{
  "activation": "gelu",
  "attn_scale": 0.125,
  "parallel_block": true,
  "init_std_o": 0.0
}
Below are experts of layer 3 (counted from 0) of a mixture-of-experts language model. Rows are named router (the router's row for the expert) and show model dimensions 0-127. Each number is 128 + 32 x the weight over its row's rms, rounded and kept within 0 to 255. Numbers have three digits each.
Before each expert's rows: "comes after" lists some tokens at least twice as common just before its tokens as in all text. This comes from a sample of Wikipedia text that the model never trained on. Tokens count by the router's weight.

# expert 1
comes after: " of", " in", " to", " for", " at", " on"
router:114148105102142134150161067135086163135180091075123108143152138173065145099140172140149090145146084141151127094113083096159131140167079174105128189102182131157048165151106117141052139183109150129138151123166138078094147170134146126134125151150137105159148102178117125145131117126052042096145153122149091150128109104159092096144147121116056127126047097114176105129145171094103123113090

# expert 43
comes after: " |", "|", ";", ":", " March", " September"
router:154111111117123096141151086181118184146099066137127093106157131175087064092170172050138139102156121134129100127124077142108152162106101155108181159170105133140125123087113126204043186066114150066103132107162151111086085135167127111147087152128146102134117104162111094196114129137145095088143168167148132140173118124144067127149179108175110167165095126096139103154150117090171127157136

# expert 41
comes after: " |", "|", " on", " in", "In", " In"
router:169098057097108119173077101119150203138082109152107112103141154115114101116174153128153121088097079137083135137166090113151069134150100122106140178070137114165129172160087166104088166166093110111115197131151152142109062133138139109126116120165173074148142166178117099137095106116119139138165117156080144147181105107117112125174148125127085165174110107087159102092130096111169213188089

# expert 63
comes after: " was", " to", " he", " and", " also", " were"
router:099136097105063085102161099134076163105125153119109129150164158081127058127164121077135110113200103129119114145183140135177116130086182121156126103216201135172146162108139132120148107142097094128122134154138129104126129153181082103150093124173050079121145100132091133178099148154118110143134135112075079145149120100136112143140141142177105152227102093052108125152130173109116089125130

# expert 21
comes after: ".", ",", " that", " where", " and", " when"
router:077097147129151107101133111199114190210105105100120138101144177131130118107195168092153138128124130105094105057134067089120090162170152155165098090193175203166083121138120163163140140128127139142129126103170148119111134120117102087117085124099064136130136158176082122157067127051117157130151117152176111151090116093163134114146138131083117128176074128083127128154124157127163115124067

# expert 20
comes after: " of", " in", " to", " for", ".", " on"
router:112137068117144128106145074128049183145156050097132119157157141185123121088150146164129080139159093120147122139148052139137143137170128157111108164134192135165039172137152121137057140145135134124146169094185130077113128159135105140175131112146163112139190116201129120127148075111081078126137145114120125145094108109156106065149155110101107122128047104127161107127146145099110118107069

# expert 15
comes after: "-", "==", "|", ":", " United", " •"
router:103098134077084118100067113191125113133173084161114055100149145119040126120169163150121130140177077167100096145157112103172123123093078163124163154155185114142035102191146148116156135143120124142088148152123155101109078148154143088139106151137105166165105137120100111136116092099124120134102156189096147143126129135129107140150215179115096143163118130052154107104169107114114192120130

# expert 38
comes after: "\n", " 1", " 2", " 3", " 6", "\n "
router:066046122090133122132144119099126124139136136133100114151169139108142083086134173108177107123167118163140104055118096105155063133155149108048146170158151136145082115095203162099032143165113127044109194092144158097095095108175113130118136100149144094145159145138072109148147108139070131109169118090107110158163116149170136077137135156125136144118131156163126091146151172131150181132115

# expert 22
comes after: " ", ")", " 0", " 1", "%", " 2"
router:119131094129066116063114095144109114130132155093126098116152138148089133055125144150211091103117135153116127113114124154152127173074145129117124093134113160153120111181148153092049143080104084116080192179137132128136121137145056107186099147184126095158166188149065086155100118101130117134134137155161145161181086122129126150150172113098080148140149165100192100141200105126124107076153

# expert 12
comes after: " the", " in", " a", " to", " In", "In"
router:145085064127124106123175113166091199151159153144109122134164158124106114116153130137139141076124091141093104117179120125141065156129116140111120095073085121155128119175137166183132122184094062095082128120143164146105056209144119063179120109162150058142079125164113115154125126096149139081141174111040165136132103096131088118161147130136096178147152136122176122152188161111144127095126

# expert 50
comes after: " is", " as", " the", " with", " was", " in"
router:112151120146140106141155132109087134141186083045111124175182187138071147097119155135133076084136156071103134122142079161150129135104122137104117079109143135149096163182156130223118165096128134150128183155176110094080112202125128125134113138168179069141129113161135095153070118089083112129147168083116112130177127093140115086143129125173148154099122143111109133149134108087164202096070

# expert 16
comes after: ",", ".", " that", "(", " but", " said"
router:150117164101157092145135114147100137122095119118136109138131176192108076118139158072123128120183143098076106081131095093127092144138115116074143130083135123132113133193167168142165141147129074160125122118132168125128120157135055103134102133145102067112206221131133122130057132044097165123155196169137109144109089063128106082173119134195145141112164175105152133098136159133159130109105

# expert 3
comes after: "-", ":", " of", "|", " by", "="
router:158055050115058127123093117132110117124140094131130127119157141175094082111147127140166055160126117185124125118134112083143081153101110154133141130132164192134079132143082166140120142097112137097067115080145163129103153143171128074122101159164107135152129133134099100147084150061148111069208178128118117146176099101154064067134178174129092143175139148115134143113118100082179164150134

# expert 48
comes after: ".", ",", ":", " is", "–", " ("
router:041141133143137115101168113103080167135182038113103106136120167153081125088132144135162127098182123090108119141056095155133117125147104169064210092193121181138078115138140135185083170099113161185094162192194126105122106164155138148148113161133150112147136113121138091143103116140111089117104139125136153152173115156136089116139132099162108148126121123084116082137148107072112186088116

# expert 36
comes after: " the", " a", " was", " is", " and", " are"
router:116118126099107122150168072149039133172154072124098119200164152142130083122157140145137128131142070121114108145205083122159119140169103199125126132120180172136144168133134139086148142098108102120104158157128133114082099162170156137147110165153166076128181160173123122148101121120079059115124124129065057156138094108143124077135092184144053112165124119088137103174121133098176124116091

# expert 47
comes after: " the", " a", " and", "'s", " his", " The"
router:112115083116159083068129115163131169141147144117102080123140171135071159142189170158125160145128091132126114127123117128163119169094105125082134143209167140116139080152107149170123143100097155115104100100171128033083124181128138090130136135162100085175125108146117115183121135089133164090208177113091090136097088085161107139163184096136112118192089098081163108201135149120128098117135

# expert 55
comes after: "–", ".", " (", ",", ":", "°"
router:092131112153138091133159096143106154131128091094105127092126126107117121104165112092213118023158112126099106127129056110138056171095132188092148089166134093159106173162066132154103156132130130071072126157204175104140118114183144125150126146153136084150098181133142082117120168117091129143114150193181146155112125135124121082152132080161104144158107155099188094125148170123137122090150

# expert 30
comes after: " ", ")", " 0", " 1", "%", " 2"
router:161144064121048123108128104123118137125127154113129129111142126138101133033133129166220074102115136177100118110112112168122140199068135144122129045138131140157124128203143148075080132046087071118103174171133126118141111136145060120153099143167172102155158164129085081135128156103147128101135135167147138153171096135129126141162173127134089139138140164098173088130177138138125126082140

# expert 61
comes after: "\n", " ×;", " —;", " Country", " Coordinates", " Label"
router:112134127123123132113081126116064100125134105150119105137134118164109072057115136174149060103165136194074092143178124138129155147097093140149156106122094130160136214159121148130079147109120160133117172099122143101096168137117036108163113127188093143162163173119060095134080061121085129143132161190121157168082092120148120149155136120100129178153073120072146110136185124099125148109149

# expert 37
comes after: "\n", " ", ")", " 0", " 1", "%"
router:113160112125090130077085098134079111114140134109117090127144138181091129082141125161180060064134139151098129118113128166145150166066135143141126123107107171169146142141127144124060136102101101109132151158133126105097166146112026102187108162185112124151184155132056103160082106055142092133107144174140147169125106115147137135166168164106096149144100151109180103164195084117116082093170

# expert 0
comes after: " the", " of", " United", " in", " a", " New"
router:148125153099136112131197090170127190162152167122115085113142114133017145130145190063149130139107059163136102100136114108167131172091083153061121152195129146132075130117122139167144141167097137139103153102135141102099144173129151102132092165134119085170091123130098117158140146129079060102127101158133093154150121117161085131130131144112052150100069087090198105151140159099162135146129